python train.py --d_shared_expert=512 --normalize_top_k=true --num_key_value_heads=12 --parallel_block=false --init_std_o=0.0 --final_lr_fraction=0.0 --doc_mask=true
Below are experts of layer 10 (counted from 0) of a mixture-of-experts language model. Rows are named router (the router's row for the expert), gate (a neuron's input weights, with its number), up (a neuron's input weights, with its number), down (a neuron's output weights, with its number) and show model dimensions 576-623. Each number is 500 + 25 x the weight over its row's rms, rounded and kept within 0 to 999. Numbers have three digits each.
After each expert's rows: a language model's description of what the expert responds to. This comes from a sample of Wikipedia text that the model never trained on.

# expert 27
router:490497501503518499507491528447498544478527481507524523570496523506522486513520513517505485487481498508479433532483493486509499488488514473521485
gate0:499525514481490477496499466484504521485524449505516454498490448518519530501545469504469503519546529532476491474490512498493500480495503445512525
up0:477471528541505521513475534506526487508525516562496538508516494466480521499482501526520501483514529488484483512538502439505522491496490503532490
down0:529470494459501473477492534486471514536518506511494513523510499549520500491479501482467519488482465493508441487507522512482461517511531488496498
gate1:524520483479469465478476487510489509504531500512513476513520504479491494525532481531513490499490516486471509534517439502523495514503462508494501
up1:505487497519504497477467481511525500475498496496490464507524518464494526503557503555513473509505497490483483500482479463535495536535478545513501
down1:521499492512474490504537494512552520469489498506536509498489512487477520523478498496490512518532530430498517484506500500491513505494522488487472
Verbs and function words in biography sentences after He or a name, such as was, graduated, attended, appointed, received.

# expert 63
router:485529503518491495498511515494485518507529509494518508451463461476482457521446495484498519477470479458482450525488483505453487458483493473493481
gate0:532538514478498516490519534499504498496502527486486513460477499496437511508469493508504510492526528479478482485480486515486538485505516532497528
up0:483504554496463472513493558519510493512499477516475459549517494535554510517528481506494451568491486515541495502511526487498482490467484461532476
down0:504510486519494526512497441444538519499504447505445529465467520462487534485547496555553497455471479518529500536481456505543499482517512505513512
gate1:477496491518477564511507489492476501502544557522497492505495521449520527485462558509525478528502486500450547497525462474486491489464534524485506
up1:534490498480523481471495484533498502514473496493478524549491472525485505519551458507431525483478494507493522506507503553542518498555486486517506
down1:491515487512502501484513479502515484518537485515511499500499466506464516423500493517490504529499508503490463509480509501521500547470434507521531
Mostly "a" and "an" after as, is or and, also "A", "that", "of", and some verbs like studied in prose.

# expert 43
router:472534482473483480537521438500515505498487504533497513501475547478533511519493448455481528500573504483485503483504532450474517502517432487504579
gate0:519439547477518478505487479527528504476509476510502471453531534461534539539523482554477514476511485531495495472453504495492531522519472479516510
up0:500510498485511499488482459485523498489508496495510535487474524506509496520552453545492484489455503519542472515455479507453490516505485479507496
down0:485470486507498542514499521510485513487500462486480472533513513529543480523517490495481473513516517518505462552460510498478472488512478505500486
gate1:495493481482495470523526425495485522486500479477535493462492479538491517486537451479481493502478501506491499460535473526462446476486463481535544
up1:486523470493523506478470512500477467480457517530467540520521490527475543573525523511513510483475492505498459507512448475522513499511485511514470
down1:538451498475520487488488515489532497482488526497465510565495535494481503511507532529535504483518520503483482545478512488538481460518508485506514
Opening letters or stems of split words and surnames, often in music articles, such as B-oshart, L-una, fin-est, guitar, rock.

# expert 54
router:477476449471500534524500504537512522507505473494526468495493553517521491508512548563504543492513454520506514500493498507467505480518484519469510
gate0:481501469504517510525457451503515529519535444537521494510475478521461484533522507513481556472490511495503501539495559527494522492515511510486500
up0:496501498494498493504528552499482473528457547520455514500480496472540511467475458481522444510513503517463480435482447448530463498498501491518514
down0:438476483537506507470480537522533516541481469446479488522522475535530471465488534502476521492510477498494466466477505465527546539516487518554510
gate1:489501495482473485509500503515526517493533507437514527532505494517487511490511476502500499514510498498472482488499463543505511482501481504494505
up1:507537500513526491515504490515468504524490455514506514521468484521541515485468529511462502472472513531496515524481491484474483500524446532479467
down1:565484518517494536556499513494482537500482493545481478498477473501515522491514472471536521508526496497527471514465493455497481507542494496505494
Taxon name pieces after Clade or Family labels, spaces in coordinates, closing brackets and table cells, e.g. Rosids, Monocots, Cerambycidae.

# expert 47
router:492500500514519530486468515460473516463522535558514511468531501522507493519473536464466501524528454533471523495512465490487512505536530455470489
gate0:528441500533511524475514519509490469496538467497507498529474503494491515474487562461521507529523509497485475489521514493529505537482525485483473
up0:491544501479481477520512507483540498541480526494501516446477539502499478490489456538460471459482493510489527515464485493476498501479491515514518
down0:479522483531464533473494540512509510553509477485517516514523450518480499515494478498547488503459499497489468432510504466454536471510504522503515
gate1:489492511467511513528508471497478501525556500559492486484506499540510511434523530481527521495464518504478492481491524502519486485523526491556522
up1:480480509483498516503528510479515496538537515525483492452473479508540480493448522481506517469461513505499502516507521533496479467491528509526507
down1:482508498505488520526538472482494508499533503508535489463482490489491500523531466501504532471495506493510498534522475522442470486523505498464486
Demonstratives and referring words such as this, these, those, same, some, often at sentence start or after a preposition.

# expert 33
router:496503533503483471489499512517494486531441546491502470455499525472517503469524476484557471504492494506475495517506490493499509471510513502471507
gate0:516491493489498519517474479530529490506518484518500487534502498502488482500498529494494495492485515492487518503510501472494512510484494525547533
up0:543520495482514484491468482516506467499524451499510504477469478476512498510499507516533497494500497507505491474484490502499491498466467532534531
down0:501504460490513517469516519480483514466508489537484489451511497510525495486482500545529486512481514520469491546518476517502515478502514466486491
gate1:486505468507492494492463502522497508537491533484476505446478460541488490500482499537488473507484522498537472513497481477536473509503514506467484
up1:495475491480515497540518476488512530521544492505500538533532564513489489526521508522503527511515510443474528507484524509506483501468517494455507
down1:493511543518510507496481496494560521490535477532491509508541508506515487497468487526446536504495514497492529517473510522534522498494488504489550
Year digits after of or in, and words and name pieces in Islamic, Ottoman or Syrian history, like Syrian, Ottoman, Umayyad.

# expert 30
router:535464507483508504473532548499486491494480494496500499529544510495504484486497532515473508487511504468505478511470549522497531532542521487463470
gate0:466495495522539469544490504474537494538496487497479453440457550534567524468560483531500503481529512452501516483522501535520493531492490497469522
up0:462487507587496527482481471490488508506512480493459495510527425506498543505508499493501493467488494528515549529515536497498492519506492519487501
down0:519523483488535494463516531483511515470541512513482485536509498501482506518468499497519477535503478464528487480483505519494492478488477461485493
gate1:535484470495483534520465480474563510512494507508509506510521516493488514521507495482544525504465505512460507499476554484503498499493520533463505
up1:457541504488506497544492524476510546499542524515527507491499516512482496537514473458532525458470523520526488442478516506497533439479466487513534
down1:475464518538518483468510498476503556507505472500525487504529497477481528470496499502542498499509525468501489493505470482482509499514476492449521
Scattered tokens including periods, commas, closing quotes and parentheses, years, and verbs like graduated, awarded, continued; no single clear pattern.

# expert 25
router:452461430471501463504512492493485494497472546489465525476508529533514525479521481537512516454498532509513509466512490547512528525496512517546495
gate0:505485493496500484467500506516480508520483470495522505526503489476513502505527490503521505515488493525471548505467492515480499505536485509472518
up0:545496518508505509549489471449554482518501523530508479543525518486476463503500484487467478499486506474500502495531488513498561521504519527501487
down0:479494440489499484499499501488529534517485497574486528521508527550522490478485521469548512445519539494445477526537523531509488520515477497493535
gate1:494551479507513510488544509528505493514490465547501509490491496492519515481515506515463534555496538514519538496532529514527473506489490519521530
up1:505483478515510488468536527523527496499509469517490496468517541470504492507534519498454519533467492478527560524501540481550495509496481482502497
down1:456488494493484521467492554538531493525508564471472531499530524522512480453486477506491495494477530506507497507546520497499455455518501490523482
Pipes, ampersands, commas and country codes joining names in song, episode and sports tables, such as Shweta Mohan & Srinivas, GER, vs.

# expert 16
router:527534529430499501501481536484499550477519510592509482474514514531488515458460465488493546483491474490517488508509468510504501460483524489506476
gate0:495519467488468502508486519505515440481570528516502471514522542511496522488481514516528471505502497474515466468493546474502518477492539505447502
up0:477531516512492510465481496491468483494539568501486452513494531515484519459490476513525517502492496511479499488511555495515515462486511463511478
down0:493525504479476487496501502470507525445524491493484455502509524510512535501509459513480511456507499493487464503506520498525511492513457458531449
gate1:512469509463484512527495465521496494518497457490510498467508510484510474488516485478533481485500507513511449492489460542534475468517487464506481
up1:495482508499516535494521516493491492498482457494494524510497515461507539482487525513492493473533491459499491447471512503461475491483486544483494
down1:518494512469515482512527490484543508548537497534514528505511455491516513533512525510514520507493468480516500482508506521502514472531475474499475
Lone space and dash tokens just before dates, years or figures in infobox and table rows, such as "Died: 23 April 1937" and "1929–2012".

# expert 40
router:509532472528548509494504453514533481519508487512481507477505478536487539526487487522465528508497509470516508518527515518550495552496503511469516
gate0:454486501514478515471500488484490463544500489510490502475486553483492537515519503506558536508538484482496537492485479502470461512496527446483462
up0:460545465476466460444454476509519497508509520478491493515477511512488471526468550529505538493542503511499541474531528502532514497534517463508520
down0:500470477475469490474477513516513473491495512523501481492494543472494501475503534512530468482486475504500474487497488485505463500459503488508505
gate1:470540480531563489487466481546530474473553475520482493467505476530486494519525520490468491488527536521490557516472508475531535506479491505474501
up1:499481514508458540516491523485523472501491532494516521510492529517555454442504464506504541493463517550507494515472504496494468500549511476501498
down1:546504537479487495487526490498466484524507468532496495520501469478511520551459490517489509439482496492526509522512478488471485484500499495552499
First piece of a lowercase content word split into subwords, such as sp, doct(rine), purch(asing), cart(oons), ar(tery).

# expert 32
router:510494522493534483495503480461484466493504532470489529537516533492540527527505554473510536516497475497531496479511523513451494504507508511510505
gate0:486531516486522512516506439456442489472534551518531482484446516521512487539537515506463480470497505493494498504518506459437488497522473492522520
up0:469480518512500503532504522508511494503493484472484490454532495504494496524475488478500557457511468512505453509430448518522495508435547467491500
down0:477512500494495478564472529479517463458504457492512481522488479468505481539500484496527503513488520533530471471517459513506484582513529494506489
gate1:529513514544540490490485471485528495516551469536465509471500507509536462513521531484488500552492463526506468530542503481463502471522511505476506
up1:508440494561490492508500525514497549497495514494514498490457419484511551523442481481571514448475521505485507495496480527559478515500519513490502
down1:482463507522534529552562519482564502499533507531499484489481487511512504487497510506492464454520532528547497458507524502493444497524519457483471
First capital pieces of names, call signs and titles after the or a pipe, e.g. K in KTVU, W in WAMI, Ch, Sk, Episode.

# expert 36
router:505477484484508477495498489530457533472468504464455478502516478511492504488517519553456516452501496478502500456515516481515576534514538495490471
gate0:501474543560492505483481523486489509492528533488508537498482534545533524439512486510507515476549514515487460501524498478569524497522509492514496
up0:486507512573515505483507505553524506488501537504474522531482488461552494464501515519501494468472475549496453497504564449489486499515477471515484
down0:532501489505517525486484492503533510523506491501528495516515504510476529523512478470504546503546529522452503527543498523442491487458516477475542
gate1:478520512470451555524460505534483541467477433488571462535484455520509515483514527446486510447499494503510464510524507480527474518501499477551521
up1:476511528553507488514529507517493526470478501488521519468511498518534521494518487502523421482470507485502495485484495520499487519492516509476492
down1:514495477500479509486498493457492544465483466500506489474518515504501492480493493481510489470489489498490490460479531491534455483515479443501519
Colons, pipes and dashes in infoboxes, taxonomy lists and sports tables, plus country codes like ESP, GER, ITA.

# expert 9
router:492502539497484459472526490542503530523510512508488484515501510496516486537485469514501488456498459503468513491495477463501482499502543496489486
gate0:466506472513503521491518448509520547496501510529505525517491503551483583483472531481468504460501496515488483469523504475510480525520503562468520
up0:485548500506527516438507500458501495547473516511534508541510484515539432510512542535485466489505510533515495524517459486479444531452528490467498
down0:510485499538502503504498530482548493528457526511478486467477497531480519460520554494526530527479494520493504492496486490484505497485522457462487
gate1:525458519530530546480492496491453547495505491506519531501509535527488500504479525489511483478560505518527562552512461469468463520440507506501502
up1:499521494530509501477522481514459506444510503478532498488496474524541484492495525508505515491537521532532493535534510493488506467500493534473476
down1:484545501476498496502481524479548526538473486515532470494475453454508475465480524433541468513433544475462480468508511522486481496482465475527490
Verbs, pronouns and conjunctions in plot summaries and personal narratives; family nouns like mother, wife, married, died, tells.

# expert 19
router:537505495529454498504536452499487531530477507512506505511493446517534512498503519460554457466465510512481546511509535507500470508518449498480503
gate0:512546515467475478498510458526526486512479450525518505488483449507500517548533466501485512505519500456509525475477470510494487507473496522464492
up0:503460501511506548471467546487508512540484561505504491489479530474475512453500500516516505511478501526496451508528541472494460481511525452589494
down0:490500512492508535515562515516501513526475517523531577460498489507504475536502492496498485504522483475474500472498488479521512498504483528496502
gate1:496500490514467502525546500531474480520462488495491521521488474511501523529472537534502465476497510551477536477528501492515458479511490498466490
up1:519467475490522486497472505515502523481505503539503505534520592498486526469497481459503497479522514486510445476512527508471473488506519497559513
down1:498535496502505534476527467507501490540501517470528530497482489530525535499492517512497490464466512492469498501494472497529487476510518535513517
Words after of, to, for or with and inside math or dollar amounts, like provide, similar, three, $17, him.

# expert 26
router:502460545526486489479518542481500491465495480509495503522530519485495495507495535507471509485509494487507504508474545540489538529560494509478484
gate0:523490497484538492524513510499518520513472470497514551488517533498503464503494496488541516504497499488541505455538529511536499501534526489494482
up0:533547521484507481535543466469542461514469489496506510575480520476482491500496518441523521502530507532467505528519509504477483527480508505516480
down0:476502462490511511477501474481496497510498538495537487512492534474488471522494520468523517541513440538515522480542473494519527513511489487529494
gate1:535516472515472483479481506556487478528497523501498517460483521468498500487489530507504490477518508500500482481471521450521468491512502545504519
up1:455492527488532500499511501492542494492564463523427488524513499565500468560505512549492504495463522490512464529498515498523516469459511484515509
down1:479479450554486494506475502497479513528495426526500473484497527486504465460482536517486466527481485584484476483482489510491519480522515462512517
Words starting or continuing a sentence after a period or heading, such as It, Born, Founded, elected, had, of, three, All.

# expert 34
router:474489494575504526500509474484508494506498525496534490482462512499492525485500525512446476503525510513494526498484501461492484474511469511494462
gate0:501505404515534484456492481490517477456520468480535468508490536489481496479505506510481525549513489509498468470481486526506458550493518544520573
up0:484478499552490487443460522511496469458509497462505455500487501511494472493518495538494520522502521494499466504483544489487470519504518498475546
down0:503531495526532490502500525484481513470457510526511499478505499521477463474475485495520514479505495484497498495521496535506506478486522446524490
gate1:507517480479463498509517485498485502513518518530508498515482501503475514500515525504529483557502464529494484493490518471503496511466473477513498
up1:527485487467460477536522504504499507523534497521535495506491481513480513491506512523534494516528457521495510477488514516537474500491455483497461
down1:496489519477517495511513488493497501516524471519521547498473480512493543511501470492520493474499544481482457495535512475496506476494505502514468
Tokens opening a sentence, paragraph, heading or table row, such as The, In, For, Following, and the pipes of election table headers.